{"n_layer": 11, "activation": "swiglu", "moe_layers": [0, 2, 4, 6, 8, 10], "init_std_router": 0.01, "n_kv_head": 3, "norm": "rmsnorm", "norm_eps": 1e-06, "init_std_o": 0.00974, "init_std_down": 0.00755, "lr_head": 0.0103, "warmup_steps": 492, "schedule": "cos", "train_tokens": 1085000000}
Below are experts of layer 6 (counted from 0) of a mixture-of-experts language model. Rows are named router (the router's row for the expert), gate (a neuron's input weights, with its number), up (a neuron's input weights, with its number), down (a neuron's output weights, with its number) and show model dimensions 0-223. Each number is 128 + 32 x the weight over its row's rms, rounded and kept within 0 to 255. Numbers have three digits each.
Before each expert's rows: a language model's description of what the expert responds to; "raises" lists some tokens whose logits its average output raises strongly, later layers aside. This comes from a sample of Wikipedia text that the model never trained on.

# expert 57
It responds to: Preposition in and be. The word in, plus be, but, do, during, within, mostly before the, a or years, e.g. raised in Strabane.
raises: "side", "it", "sp", "tern", "j", "fl"
router:139098156108146120154147068144110187069160086156112209159134137083089098109140111108112102100100056153137140125164171196088128126114104126164141161114149154113107179109104092115100079176142164127153118119121100159130149166139086102127083135132092110129104172166148078059143144136166151185124077168150110141168122142114139094107156167132092112144148098128136134196109122101161123156097150117150087179158041097116102168179150126127152156135103126100066169077092119117139108074079157096126166175134128141076100085129162117162092111124122150125119069168063145172212093075082142098113119097121164174122157155195180184106152155146148155111133123101154097094144116085105094105080
gate0:175139116085094156122122104114074089125127137182133142148173144138097142123142064134176102163140103142121142146128106136135119154116144086101102135140077188196084138165179085102117126126108099136107117115064139147097129171144141125154112153143104159185116102148153164144127146087126106160090052133175138177131131105182149085151147125189127125125216085157142175140135151097127152154134157134128075149133085092117136109159084106096079159095188153076123158081066176156157113120072166100151126083101055139171105126129162094045109167083087127067089118076142152051076116132138114103100132167121189133115122081189122198181150156136105131159095095111091107153109148126109128151109
up0:104145121108137085188097156114129162164105118120120126143135116117113125173117079181093133084146111097169121074091143141208107159128161148105196132169119121107140103098163170211142139096093125099118134105175174157159094138125130132124087170145123127153125179068117092120126112093172106088111125111156130128124158123133129166087151117130161172094082129139121122166073095158107157138106120096119102138150120103165085171013083103109148164124116166137145133157132119129118129104136140131071143047190137113097123121210162212128071126140177108098124120175132101140210154156129115042137123142122114173215148118061070098135027120125091137144127115112133152109147126134127139123124
down0:152170131169129078217163156129106157116099189187125103078095099119119123193149100131100160044136110139146139148111110119092151107126099148158123166180148095141108108154163096104116079131143127137120072154097099097176144174107094172122150089058174140231113138129156100114077110124160126139081103101166158109138106165071114135177137165156112082108144113099090146145126127093157117155143128105113137144139109141166106103095076123187158113162182091116128162171135109070160132123198136146103103116161075064131164140093048126186133175081096173135143119092153131111114086150137104133142109140132081107116080124113162124097078137171147118032130120148151123117093138108074172134168

# expert 56
It responds to: en/ce/se suffix pieces. Word-internal pieces en, ce, se, an inside names and words, as in Kapfenberger, Linfen, Rubiaceae, likened, Slovenia.
raises: "'s", " ==", "k"
router:141099146084120168136136085162168145140136132121159152165141157058117076058152073110168051091111118082126092117174166149101147130167085135169101124101150138089112180131113132120094051159092188135148110174131101097123170130149087113141093132079120172129102155117085063111110097166128155166154111144151152114211070101112138139136122128093127114133145169109183159095155128091163131151155082167155100127185106089111099172160156113134172145153125097170095154110075087142142097105102110132181171124117129149076127125140174116143115173108124150073134081227116163175181089103061157179089139111100134162131152141165162119105153158201083096082141150130117118105143104108091101149109
gate1:195071151118049114123142170095157157132118110205118119128146131089121141061139177076091108105120136118169088117134146131167119143155178159124163156157147215119133150116081164105111090129155122186150125139090119130127076101132059116167102144080154085125122143083084131128154157141075082138138081117135100176129161073102142188119155141107086143113081108126054163162057176125108200098109075091171108142120122117109215116167153132135124176126158168133106115158126119119150153085091150184128089171138159156084106118171157154061156105115134168131165143198139119147125105073141126180129102120134143118172121099135139155106151152150138149131145114133130072082199117069121114129151
up1:069173091142167145113148114135180156196157119148173125170146157225095129153113108108155067090126139173154132154174140112155095135173141151096125116111093149065105110156153098081114132100175089118146097191135113153147096131112085142199145109151099090121121162094154068122124101201179120124122118077159155129173103182120128097141167161098155152136114080116132152176164120151172069099091174101103187122150117125162075099146140160204154165132054143098110146126120137117125101118126167114135113119150102113130075086088082132150118123129170087182115096141128091121145098077063163130081210093187123153159097122154119119178117101108126096091145135109113118171145141191119134179109
down1:113157182163105128090176115106101157122137156129182168124155136170165159143095151163086207137083208116146188135167173178160154194086151140140142083145163144113126135120171188163141100149101119126082115170172155172102193118117111116121173114204143131098140169140083086093149132135098193135093092164094150114177166088133151110088096151102128101146161091109127104135148229102121136107138143159143163139062106157118152100125169190110158098147110124131127130156149099148176081166162164113075133150190138121081109130138108114173192117140158152188076131148111129099128084134119084080093100147136086127133071149195116146108088135140094091131162136115092078124169132152132120146106

# expert 8
It responds to: Versus and table filler. The token v in sports fixtures and court case names, plus the, slash, zeros and pipes in tables and coordinates.
raises: "ect", "ice", "ices", "ict"
router:157083147101145135119174091167092139085124087097086157173153134091115130109120078121162096121094101114111108137178189162133139119153127141163134102090167155119101163099111121110139069158099181181139089164111090149170189143136056096135124162086085163126072180160142080126165122134163170154148073159166131129180101153140112125111160181149112120155171129121154125165158113091161116171158090125122078115187113096129120176140141098148169136164157114121091185106096094128174135101059108086195178139116118183053089105116161093161093093140115168109153065171095143152161091095080150097111109088120185153132149146171171187090125166130118142089178146113140126090160158096090079131110
gate0:138087138118095130117135136110104153090113100151077147088141152115175105143159098136159131114128152084115155115130125113168182086095122144156132085153191123128165148156105171105138099154136116111168104144103123131135159139097144052090138192125109138157082127133089116103130121144145159124138130163106095151078112136156166083115126161163147157176189104053127148056132083138223154144163106135158112102170130068144133191195116176144114118128202068096129163100156146078177154185168134149135101145135061123166124076116172071157181120114060137130140083170161128119138119098098164116114086069079162165103178109140166110146180070133170106118099079181143141118166167155135161113171
up0:143148135118109165137101094124152155178165102152149135107109122104181109115067141107101086137207141146157123148164188147155135177132181132126160242156056110086094141090128098130106112104137106177134114097103164136135074079173149135126120057144135109109162126105141085144140159140117059147114135145159121162130133096156111217118119136076162105103152143141085108160096111111120115110116094135130147170107108126202107110084112088128175178178070186136125120107135167099149127128113164142137138151098164082123127125132127140060118102142100081064137195141116145093110104151118043142119159170148117093208104166115140106114075190099127131167126122124168153130052119064148164137103
down0:097183162152134149150138132143116133149174195142071133132131109125163109213080093125145131179139140180091126086171118180038162079066141091126124085119160158126088100146082167085116195153104147145126132192110141115150163139155102096140099143133128046094141059105126166089092122137134127110128177115136114175093131118132133122087186130114132073149087130126084110149067139146121139092174112165112151137118108167164120107149073147082112086127098099098095130071143131056073096120136127090121090128099092077196107131131118128166163125153153159082188122119117174146132041170079120086170160163142104144102134118091119141088123083141100134105132108144116136117158163187086177113129

# expert 61
It responds to: "as" and "u". The word "as" after served, such or sworn in, and the piece "u" inside foreign names (Seruyan, Puijila, Bu), plus "ter", closing brackets.
raises: "ya", "j", "y"
router:159123119088133151114183080172108120115129121096147140177114150106083114096128064128156126096112121115144134120187154144122102164105129139129099121094130125134099192069134129140163072133091154140162091165102118130158158173178102107091104174113107175127082193140160082063149134145156174188137116169142106118178118190113146116093139172146192105075175129093170118129112125126115102155167102130111058114193088107072169147125126121149146176132057132131094142121094079102137108078080122115154183131134129139063121081162131111110146143066091132153153114151108140076133078118060152144122106056096170151096151094134196145124086133163068157084164118082152094097135175089070102126112
gate0:166130082130093147186167163151166188119155212133075139121149115181158122089116075191146092131077125119110109108123164095153123124145042075088128135177145140127101105124100125203097093161121090139109136154111147135147089118137158134122101127136143134129097078073078151126165121119159152135099134206163124115115117172109080141138152128151126173121178065141171112136191111171167101175130107089118129140086186137188120122192095074124101142153099164122147121100066152122115116119089133088186066111187047166131083081157100128133130079134131116135151114151110129143153135089102091112109142069137081147114057111182120127161156099165102133119102166136086118124161156109123182178145
up0:080084153116124126116151120143139161066056125112113100088077178124118095100126126131136185145157153098111114154153115147180119140071158188163158118102169093156142135145113095132116159110145133143124114122074120121205155138166158058077161130150098153177111121162177089131160138169118101085108110173110114238195105077171183097156203133199155132173102175110176109151070167077129106110119081100116111144188154141155122121163138149090120188105107115102094113076192151106124126151087153155105101136091132156122125140164080175148130171139146143110125086151104112217116158114165172127142101147107126177172146121110091135162127135156140169125131075147134177153142125126131118086109
down0:152144048109111134139078120099132131212136116115199064136132101079140137161086099107097134163090127111099175159098087130178087148095146110149154116148100135058127141121073215118139135140128151153120178090137118152147107100226166152109169104163118097122124148085116121102132104175120085139149143174098124176126166101152137142085132157127108106161077137106121151167214109071095104071113107180166170081182109092103140170107203150127164134102111094127122119144098105119146143124085141148082133157151139092169119125158136139188078112110106122107083138113119137127147104137098147134138113117087135169134099155059111143193127090171114124071134202156146125181120112063110133098071

# expert 55
It responds to: "ion" and word endings. Final pieces completing words, especially "ion" (Deception, Boccioni), also "ine", "old", "ain", "ment", and verbs found, open, end.
raises: " includ", " of", "'s", " ==", " ("
router:111071155089143104132158118197117147115128095139134196135117162102109120078106117122135133090127091105124072130214194175126127133146082162146097136139147149141134166103153140124119096142097167152176092130141120128144157178122060105163158133066116173143094148125175095105190100139176159157149086156162156116124120181137114163144182190114140069128145127107172117166160118116187081146106109104130116146191070095167109181176152090185161141152168089136079139089072142162125090112095157090128177147088066130097049108167156106193081119131113135127148081168105168119191089054058143144132106116134154155130120103145136155113120186119105129105156124118124096111144150114111078143111
gate1:073114139077108138086148062136105155121105125088121155129109119067107125060083116071093127135055113125164138110118152148094135099074109179065096146118176142119100136144147168098191093143109095121069139130107161162111166110159121152147155111065146121066118157183143099156146115194144144167071130123097131104150127093118095115130140119093098148125128116131133121168098112094121168087107148135142086105183093133091172150173107151177110140085152094100137160091082125117189100131139103153163165123193091091097067107157181127087130117154074147097108158082146122101106096171133127142144154147114118117075152092191154118109080160190089148121066128112110067123135098094023109170157
up1:113126138137139169192133124141116186122112106112110183119125153135096182087135101123111155140106113121099073129109121203117117174095108112096073171162104096128155102110164173050123090126121120156110127123156138119137117085187169151142173108128149116105157150171122143134125019152145159163107155120122123165124135115183099143139116093096178192128118122067143164130161100135069174087182160059205147097147111184126151170149197182097132196117153110136168171129115159106055098063112079103150193147177093135135148140171171116095091099136109191141151126144105121136134164145143142094095142127173128149101136101121106120122102148120155114170120108085092104128155080138106105113219
down1:141120071135211115135098108070131146117133102112135134105146147167216147074129111180146197124091113115178146124122160116119073173077128125081156252155169148141160111136145093180057149130117102127115150125095147075105081121142086170122146182160162114129102150151177092137093116125074141123134129151127156147110155109079054176089105176136155097093172118089134136132155158123085127172142122088131133132109123158153126123129101116126163113188169105137144124112111098119129137095138081098070139144094135134142160151150090120107163187097129113128138171175154059108114160122157156161080143115179122146042159118114105171145117083188153130093136133095131162164068042117111115117117

# expert 48
It responds to: Adverbs and clause pronouns. Adverb endings like -ly, -ally, plus clause-linking words such as It, which, who, also, later, then.
raises: " made", " included", " received"
router:144141134083146166145163121131116143064121070134123187155142103129093169086090100150162134114105060136095138105138156164084163167119090135191124149107160164103143174113098102141128127137113154121142136153088074146161167140154105101126110171083126204116080137108139103146164097170158202156172102134112143127171110156115177081101126150123140144130143092075128133117179147082167131164157068101130055153162102048118141136106095087149190160151089151161128160096067112115158134058076151119147151108114142134070114154139172126155090137088137155126196110171098159170151112115046095141132137098135153160117081157135166182138145112156111143125172142149138091070121181052073089117146
gate0:060108113131140108095158162137168080154123090109081115166147173110210169225089142111129141121140153128132122083164101166126132163070137126092153106099140105144159124146115166137131138120124122122178154116132130157127156154162137141126134097073074156138066125137135088093145205140116051162136136136111117072124096131157138099163122127094103150072100188107105125131193044110152091138121199136139103107173115122070099077141088125160159172106096132087113147119128132190169140055116140061144134148040067126134083064115126083119113114121160137138117100155118158108103154155073160091121134141040142129116092155140081165142133136168124132118116119090157115105186074100130117096132
up0:112160078112102132138141133150115113141083119176138126142195190156102142154119116130168179108148103149144125120065067096095110163104114089103077087128131151080108143168135141125129128125161095125127157104163117222149124157136147180124118172087126137157146155135158130148068159158068123133140151128144142177129116177139155111162135109112102105123119084085115132129128039122148123084140151095147106081153116196122105089112156071190103101030119119139139143164136160139133117117105139104112112136170083160154023060131050133067124183074128105191113136167128134110109123131138028132095145126129132159124099117141163083171121172063174138136104084145140113138167127118102077179125
down0:119128102126210076129139144094104126086150112090116131086163101169096119169164129100155144109233151159089116105111154086127120141129102120051094146162141163181162148136062095084154118118098057131131132105118175147096124163115133115129101151123144136080133134126109157111211170129154138135152075147120164089146102101025150092135072132118118187143101131070121157145120087168123151169128177178103121112138146120091125132133139098149109148223161104111178117133116155176117116130153134105128140034138128121182090171035145087151072143143147098096172108066067158170161095128110158093086128117122115135142109105106107153101148121116134140157126121146121158043122154142130141114140

# expert 43
It responds to: Plural endings. Plural suffixes completing nouns: s, es, ers, ies, ations, ities, ets (codices, leaders, Jackets), plus plural words members, people, They.
raises: " of", " (", " (P"
router:160109130075147166118184063137149160073102105116084186187135125102077132108116086089159125097109111122137108116157170110131123124121098105171178122109155133100107139082110117080117073155152157124120050145119133135119152135147089107136137150089105145143104161132180140111159105136167156116186091136170140151158106151117144154121173171151098127130138144106157152163120093113193102163163105166130092077198106136122138148154108057131138157149177140117117199119063088153129094088063154092148163114103077134095133126105178103164091136128104163090168078154073143167160079074113168124129134053120172147079151157148179175084143116183124146086211138122142119068132123106096116151053
gate0:211135137109144156153092093143096171174116142162119166186148081140129128172128146123149189111132128160109115151166105136129211083151156131095116140098130128181138109067131164123134106117111173100115123154102117141111122181124078142149128136127097125125126087043140126128049082091154187102094147092109110105089157158111098105151098094079156131160135107080150063128128090130133123127074132139088194128218152155114133121145099092118133215098190113076076138166064099168155122116099116106090149097142124128146065152140107130127069063132124129142123129136099101158102128143107155139153152093181062193136123199168118064161132123146142199120092117080096129104130101151114091120114
up0:171091206142168103159121081148171114098128137054120106196109098100081084159082187126176183124080105097072131086138147149133138083146092110126164146195188115090108147111153154144112126165117173083166124165104182121130144112179164033105164077087147142157162103110103135095105128099143182110107131132118082118121069153137099162157093148129145106146147116102151099149136124135099119095112173140127126127141130101121161108148152159122150094090112073111095151115101066109204089162113115153103144140167114109121126111132080117086056092205087137113117071137099108151098141174159104077129127097125087168109130139180096112165069124151057141145184106143111085136120115093089088099132
down0:055159142144117125150096140134142147172220124185155142182127075116143153140164101176140140204108137105118147106143191098139135128188140125102135124087113158116146097156071138109163113126107099140131154098139165088115102139129116125153136171051126113097204069117160059080096179134033222178113116131121151101074125146156108128194088090103075091127156160110095108123060126146137156109092146114060111137151168107188123132131120134121217099104155133126103135147144133097139116144145072103090101122107138116143151140139117089145110107096114100097115130127110157143094120136189126110178133096159123093145152186111141091177167091109115164143099127102118088085130174121109137058173

# expert 1
It responds to: "ot" fragments and "not". The piece "ot" inside words (lot, notable, eotaxin), plus "not", "an", "both", "very" and word starts such as att-, art-, commun-.
raises: "sk", "ion", "ic"
router:164100124123144172111181089120138148068148098106101151157149139139144079104135112105176127124116101104146127100126178153072114087139127142164112119094178172089073152116109057119114089190134169128167076155065111175111157124114088107131087159130127143156107114125139143134136113115145195160151088135165125082188070131125137086100124178133114113149159161105116113162134077072146122152102095090139090158160106103099119172113136078131165139166160193096138203108148145113143074070127153112209185148136115121082156143123175106146093164183147140126172091189056119122171090097080132136130133090104180157145131146178152178133172132148113108097161096115108098099193169059081097149108
gate1:155141109106132132107182103145092131169152120160152162155103119142143154130199118120154150202097054121143164102106227075107073124162108143156155134162151161162134160099148046125136126114119073106121091138136131127148146133145039161125140171127156104091125181157063152065172194128180135122115117120109172155041114170081122101156125086139154136137124069163120168124154177146146153100120155157096090109101130124117102131115169129167173125171135128128125120114080130170135127120103159144145171160162122132118157090109090157195090140136081067168176147179148131204189161150106182113106167099184121171148161076136091114081129115118143113104138127160140147133132151156059132152119
up1:126131172151197164099075148104070118098105127160132148138095154150110163150140081126173179160178146167132076131126161145142137174162095079103124139134089126114180106126147150058154131125118166135106137098140174101121073078084118138116118098109177128100115156140169165118089087063128191129133160122163145132117142101112146146178154157152187162137160093132150183097176060142120145078154161101177123149128181118094172170159130119108167181161136099143121128145106109121160147136160131083097074083120209124136114115089111108111152143124063109050152142140175159133124139159077141135120125172118167207143090076107123064198164136143129071141114162095157115131188129142174160088078
down1:199112086147112175108090134095141168168120119115129040141084105128144146130138038087085143151132169151145102117143092070126075139188121150089081145123148099137091137119122092084108146099141129181103102046110146167087094119091124124079146099129221173121096121115127144107140119148159101089108109096145103076159095108141108137095131099095157148142112135157112126104115144152132086187143075191108110159176138135096157137116110089129136098161151148173133178112093066081106224115145145133091082118120172145119142128092100181170151185113136098124121152145144125096188145094111122163080142203117197153133157117060127106134141084147056164148155129098109146094142098137157126143092

# expert 35
It responds to: Sentence-ending periods. Periods ending sentences, often merged with a final word piece like s., a., y., or ". as in school-s., are-a.
raises: " This", "\n", " However,", " (N", " It", " They"
router:144068138087116126118194083151119133110161125127115181178132160134074140103115106142167128114106075098119120130139161179123108131178110138149136116121155162102116158113093100103097048128087172178119089155090128155110169145109085065092179148049107145118079162123121077138137129123132192157169070162130122126166102144116131128102130119158077124152175136132186122140181116083154138156136077123146081125195102135136098163199144085142143147141157143138110163107088103166149071092069128149171158157076109203109100058120121079149074064106154140096154109152087142154171110076075142077106114101098182103098148129169183148108154172185090140122166153129139129080153129099126120110115
gate1:074138198127131108104155134134175120149156147105071156151107053153090171137095141101116111081061159082088126116123150092071061152146171159147120061102127134113108178146154141107115171125084144144118062145122121127091142109106126226155114082128138110096084159186099171107088185106144129134072134078179147146139131167148131134129169151110159055113182178114106111132129144191162094131158189150138082104144163121197169127103107178181161118135203139165154106096094082139150136114106142146153160129147113106131153141182098124113137161141122188143142140103158147144130100163112109117168117123106137137176169151134163099090122168120131043136178103157147149120099177158113129194141
up1:135090146099136110144134075107142134072121168150150167171155075131134119066126060115177132133060129093066127088142180111165125174136162137138130149112092122117125123103128083128110105163087138096113127118165165099108162124150135132151103126115125164177159127208073174119116112068137115186102138121135134160129150107136092124131098119186133066045141140123142125108191093136163131083146099135143117042095054144159118108181110174134149132102172126105165175084080069113175121181106145122138128111116082125133114098115122134107074146185139114171093120100106163084082177098137076081064030097146087111057119104143159138098138131099179139162152121133102120145100172110121134161151
down1:176106107087102097139112134090126129144146121153128152097102161124168121124078148153096105109086142125104166113117109111158145092119131088104099193155114140121125070138067135103146123113094091121125134120072193150059152127172169117101193154159114066090150113102150148083127137123127134069107168177097097112152108057124100096165070088136129175061143140083071168112091158120132111130145124131114118135154140139108096102167121129148146096078116155075133179172137118125131162143219150136153072120083182116105155150148139082097129102144063083079160162096125121130103145122130141118183144180095197081120144150100044128190121101139129135054058123148153065099092112141127090073089

# expert 42
It responds to: Table cell separators. The pipe separator between cells in statistics tables, especially after numbers in sports stats, plus some semicolons.
raises: " –", " —", "\n"
router:162084120113137143157138083158113160088150104136094170201134136115114153121093066107154081123102075127128108115157146180114135137143115138123133130105156167101117165111112114145109101149095184141134100155122111160149154169163087091129160129072093164137078133128126110131146115116136199134133094180164119121188098139145115089097122189104139100122182142106170122161165098076195136152165080118124056115193123105120131188118140081121149136140109082130101178108043123153134094120010134105164160158100125133061109076163171104176052129151108165130164101169069130122186105112102141112091104094130171157119157128153176214127127160135113141079180117094142125113171133124088117102099
gate0:088134169139080138085137128145118125123097124166161156210138122112113134096147140095128153132130064091101171080147121165095153119100133115132154095178132141110153179139161117151113131157122172111167149122142206102095140155164131172068149143138171223149133143162118203122168084118151163111131150099122125169133100115222127111149119098103139153035094092139151154123150109048139138110146137179087159095078120077114118133191161173115096152124141066142167146124058120133117157146091155086141112160060094218172109130133168106121168167144136061167129105140135131102120150079128093080117124101118124071122165139156135093127162074105114114153154133122145149138156120102194190119107
up0:105094119132111152103103128106125094122136098136139148206108117110126139115136109091120143125134059116157132095165137195107136090135133132094146137222091146150126177157152066136109130140078139085172147133173211106093164170148110168140162124110147195137125137105141194123169098126180146119105116120143120154118121071187108105128134163101167165079111117138175189125167089065150141127138107153083169105086142037104180143146158182093113161128119089122149156147064116155154129163139122078207083174053114187125134117167149130126154170170152080140097116125157120087124142065177080107105075088114154076081174149135138106138132078103083125126148133133139154154142107157140137082101
down0:102097118141129173135099141075136106128144172140083092157119117050140140072180133097163167096163130090110149112117177178129144150150091187090130068114109129125138164178077100106172071137167156143129128166092100112155152147122134095117164126082134141117080134119099124175137144133147159127149100154148141117130090121189111098091102169068124159110164144151158143202139133177170115162134058151096113097091187111140155119142152147163084133133121139082149107067186156120130121090175102104173116191138082186140120113133144100150151163187095107207118129157103130051103147091117131100074083050110128093121141105128216129140096168127165181146154098115099170144119103117091089141188

# expert 40
It responds to: h and ph pieces. Word-initial h (homage, hold) and ph inside words (Momphidae, phi), plus name starts like Mich, Dan, Dav and prov, ab.
raises: "ard", "ide", "arm", "y"
router:133155108133179148129159053171097144095141107110102155206131139137167106132147083137099116130102118092162106122118176189106143121083096101129128072111141138104109163148104142123092096157107174164157103190129098167147141132120072117128088193115069113142070119131121070152142147151103157154171137155148070148180121118095149115100139203116120107128157110099175114208153120091130126142145122145085045104149117108150127150153160170100149127165162127124093185095096115137180140108091107043185172134122105167050107118185199148143112094173106166096160097162101137158176085096110109133079128104145156195125099123183162170098156161148090175089168148099103104128121119099116100116105
gate0:139124137157140154078161115191118143149079159188082182120101098114152100161165128124151096148096118147114197083122126157161130120143089068132166081146121152167122134174169158165127139128118082162084135160094133129152155139110122143148111176100085128063072082138168127100134139186084123114163155148149175124100156149085076159101100148130113119133104089125152143135065139135108145118097124152176152120111058137166080122146145121114140108093088096136141198204103137099155098193183117127189191098179112110040089113146145151171167156141167081190152099113148133117129135094123121102214157121125161084122159130126178157148088133102067176075163167144120099107200124125125135137122
up0:038148105157096194081132172187133123131106130103090140165121133159106124145133101157151127155128118133069157071092063128120132138098113083116129150098145197134109131120098100179111089109115105145091126118190150134121151147100089148119106095145144089126094107134205146093143145132100125080186095104174176084111127161127149123115156232094102146150088124135140118158183120172159164110150144151169134138112130122170191105181176101060108145090078096182104160142114090134147098103176151153172143171142156114128139143099189141165126164145077106118157164143108110109085191101114163076132156170085152102125161076087139117173039160136114104142136094126167081162145103128097080153138
down0:105143138173147091105092125199137158153124184027085091082113143161115111159117095127113183103099165126130092149106054160132142132135128106127091129100135156123096156190190166149143137113107111135126183140127133148120131109107082136173127185097112124118075114159134117125149098125042135151093125103104151167149163135101138066061122171086123173161156100116166135119121105129096158119162158175127113100082076140095135090155151119113063122132068126179137113143073166089121129162096187112150122110132112138159105103111149141129193109136140156133146151169197139183136116057117226115124113134146191104100150168151182142147117141085134100116118132188166196109087147138121193183119

# expert 39
It responds to: Suffix or and similar. Pieces like or, ie, age inside words (Governorate, believed, honorary) and word starts such as ar, per, rem, organ.
raises: "id", "ship", "b", "g"
router:119075122085126065136122072175148135115178147130082131174077124106098137121160120115158113081093127132139127079154168181113132106105107109133131158118132150090119155092102129159163122194087131185143055134136114126163144091134099112152109179088109168147110167137142111140121076205150178182216074140118148150145095141117146140163163152156080078130171171099155101182153129085173126159176105156129085104144138126128095177173111096149165156187123130180105128133114098173144106121093125114177158146094144131093085120120147118142077088098120156080141106187119123091205094073038171128112135113153195165122144132142186157114142144204117101107183119097099133142106142092120112106096
gate0:118126066137188114220111120128125115082114152102124141143131191160147146160120101156109038133126131108175176128127120125161115112136172166114117161127131102125115161141071163126141156183108104115149149134113164117111118144082135148089114144174066096144064081182136132083080152107185123096149141091104117094156094133153144123072110150173115145104167140146153108118138196101190105167158139148116115165151155168142037170139150171103156134096174123162106108144155210114112136110169108177171131105122086153094097101118115076127130080189096196157121095150164165109133080080092092166102168109125128206114129173128170162064100092107098150149175136124140093086126159135137113080143
up0:158152145116133146151146098169097140140126113099125110154064115138165172189134124066074055087170141092172132125148107163174169061135160187071109137109135116092153162102143130139159137159135188104104168101085106153101105122147088141093148127111140156122124086183175142144135127201182144063127143111045138168162075147116080143124089120144094106153150184159073052130109183154144098120126159129151147110103153129146093135063112116115178173118153100099127121154171176147085112116121155140116140104122121118071098129098149107146126128165143174168130111166156152091145125112106127168105160113091104075115069169120168143039155159099091137187114123116204123085084139137141095065132
down0:046182130170132131142137136126159098112056187156132188138149070164137107177101118096096122157117151161119115203154098117092147116110136159138115126106145087108130119096135168173114075129091162105053179093109118143146123158183117092089109167129156040155104145042106100093082148130217074133158145121133167138141059127130203154124101178099149131121115121144093121160161118152115141090094085179079161134154151151074129136119188100121091138088120173085122099175155106158078166102106141151183165101147133129126116108098072113088146094128107161137128136123205139084103141134146145097094119088155096158114142106130123108125112167163185113170180102080164126131157101146126157132133

# expert 34
It responds to: Clause-break commas, when. Commas after years or introductory phrases (In 2020, At the time,), temporal conjunctions when, while, After, and capital F pieces.
raises: "our", "eat", "ort", "ur"
router:147109141109150136156174085179137128126131119144056142176096139123082086124108090138127108117102125085099161136172169154105114137127155147124164112110142134115074145136131115124144087117108180132146095128093098146151169179121086066103152114072079133117051111153144095079142109148164215159162107220140127124157088165124095132136145110131112136108151129138198124188107096133167142184137090095130116121179117073127132167158146120158153132137186110092066196079051101103161105104051142096160156181087116167053114092155152127138101076136113130113177116170079118145178069097068141130103108120101149147117119175116133161118132141159105134104158157104152115032154135100107103100133
gate0:115176076127090133161127165129133159152197116117116095143102148126140139124103122113112161090129100119071133105141075201137066099153062100102119145072129133135147126130112074120061081188115086109133151100110111138106124094087026159141144135118213138140138156054137143098117117138099153122075137119078125141126102197215121136140096133166121105096121165126131093136184109090152123168208087112096088121156079114106105102153102114153163127177090132085169100129129133114173194091132110121171154176226138108164132098125131133153123130168107132135163156150063130163109129097137156110169115089132103118093161135176152132098101106118162193119126167115192147097103081141111112079113
up0:119188103137134126185135164136110161141179099097130137108051143147123185105145131096094145104139095145130119096114122167091075117171081106115083171078119082115098140138139079102068114156127161113110088102100116141096133109101083167112188128183140114145151135055146126088124115142149153115087141087093123137107130154185132169089102138150121137113123123119167163114210093065103126146206073107074112099127162180141117113093101091103144151186077149126188096150081171122141204081171093157182157199171142111156139131135095148158112129167106106143162119165092116181179066122132180100120136084139107078094166188160149107077134108123128178159128139118149159112077153169126138120149
down0:102148153126164132095042100083088183127138060178115116109155134211149150105114148080155152065118118126112106123101123145136079120190085100136105156190111098127169143161116112064091139096094162148178120054138094160085185139125115130136133191143194134130117123117142147145119185095141115122149098160086136141156124133131099130152087155163129106117180152121141127081176122087123110116173085096100072106101148118118142143169146166135132147140084157119149082089125131169130124112079078151161158111157122132195116114107122118106125067113138176108133163128085122180084108145148144128162143139106127176048143104119116166107091109147179210178122083159148188134062117107037092116115

# expert 17
It responds to: Past-tense -ed endings. Past-tense and participle endings such as ed, ated, ised, ained completing verbs, as in Earn-ed run average, estab-lished, situ-ated.
raises: " by:", " by", " with", " on", " in", " through"
router:144121123045193164123164079152107142110130076097103193157133140108146109125114115156157118080118097108117140093194134160112135117138131153153125123096171200122121147123146121131127071162115170116108103129118097154167151099167118112126108172100097138098079134129157118128137142142142152179178102134161146149186112118108117134144158203114088077168198132116168096135141115077191147153143088127121063109143141102142147141173197088152205105141157112123093145110086075127148145112072116107174138110105108179106104154138178088114060134105113185122160066213105174193164091079104124157103149069146155126119180200148119141088126171100111150064166154094129134123143117106107118123079
gate1:117165161154163107126093151129054189088136157132093132117125032121130100137097142159162104127067119093088102184166118087132166097142163091141106101160119120197181133113137162175079147098136174110126160118168132089182152169167186114099117140090191105119125142121150112191089099142094188134147145117152072105114092090075145099110140112142221141150110103153134239125132153162113103080078184147110139093105099179122127216115139080133156144173167174110135141111140191144134140101138139094127144112129132166137159116092143085112115145133136153135110120138100173163142137134073091135157145104128190157076122117082136138114142120154155173080105135124104094142072104157160123158091
up1:133190111216099105162127079114121152131114158134160154110126116063124154094103154142193138090132135170104197115115110200130152087091121138119113092134130149121142121128134164100171093158143085147129206134130142154140141119122092099202133122146125165180121148077107129163097144133076078101115119108113112134179069159148103140100172110116151127036138139135154171118147062133155097147086153089167085082108118073099094100129138148095153062094122147154142153090129108092192136157117108116110140131150124091139093157208111118110040110113102101173114153145155152067105096144185116142138137079154143144074184115142156097119092064097160119114134087113059109164073117117122169107178
down1:107223162116113126076119169135120067134218114120094161120119149133126204115057108122036096122119081100127147116115086166132108138120128159118186060138131166142107087100134132085144102125192107129084148168138077101225121154153121116096130128159069126110102143175121102174127084123148094159142150115145120107176134083118122099108119163133150111120163126098128164195151131138089062154105120059132155214117110142170140076091108157124153163136122107060133125138136159179143096153134107164089124145132138192082139077151117141126155128124131119078120121155139082136158105155095150134139096169146165130097145138149124113158135135167197168116098064099162189150141127137077180122146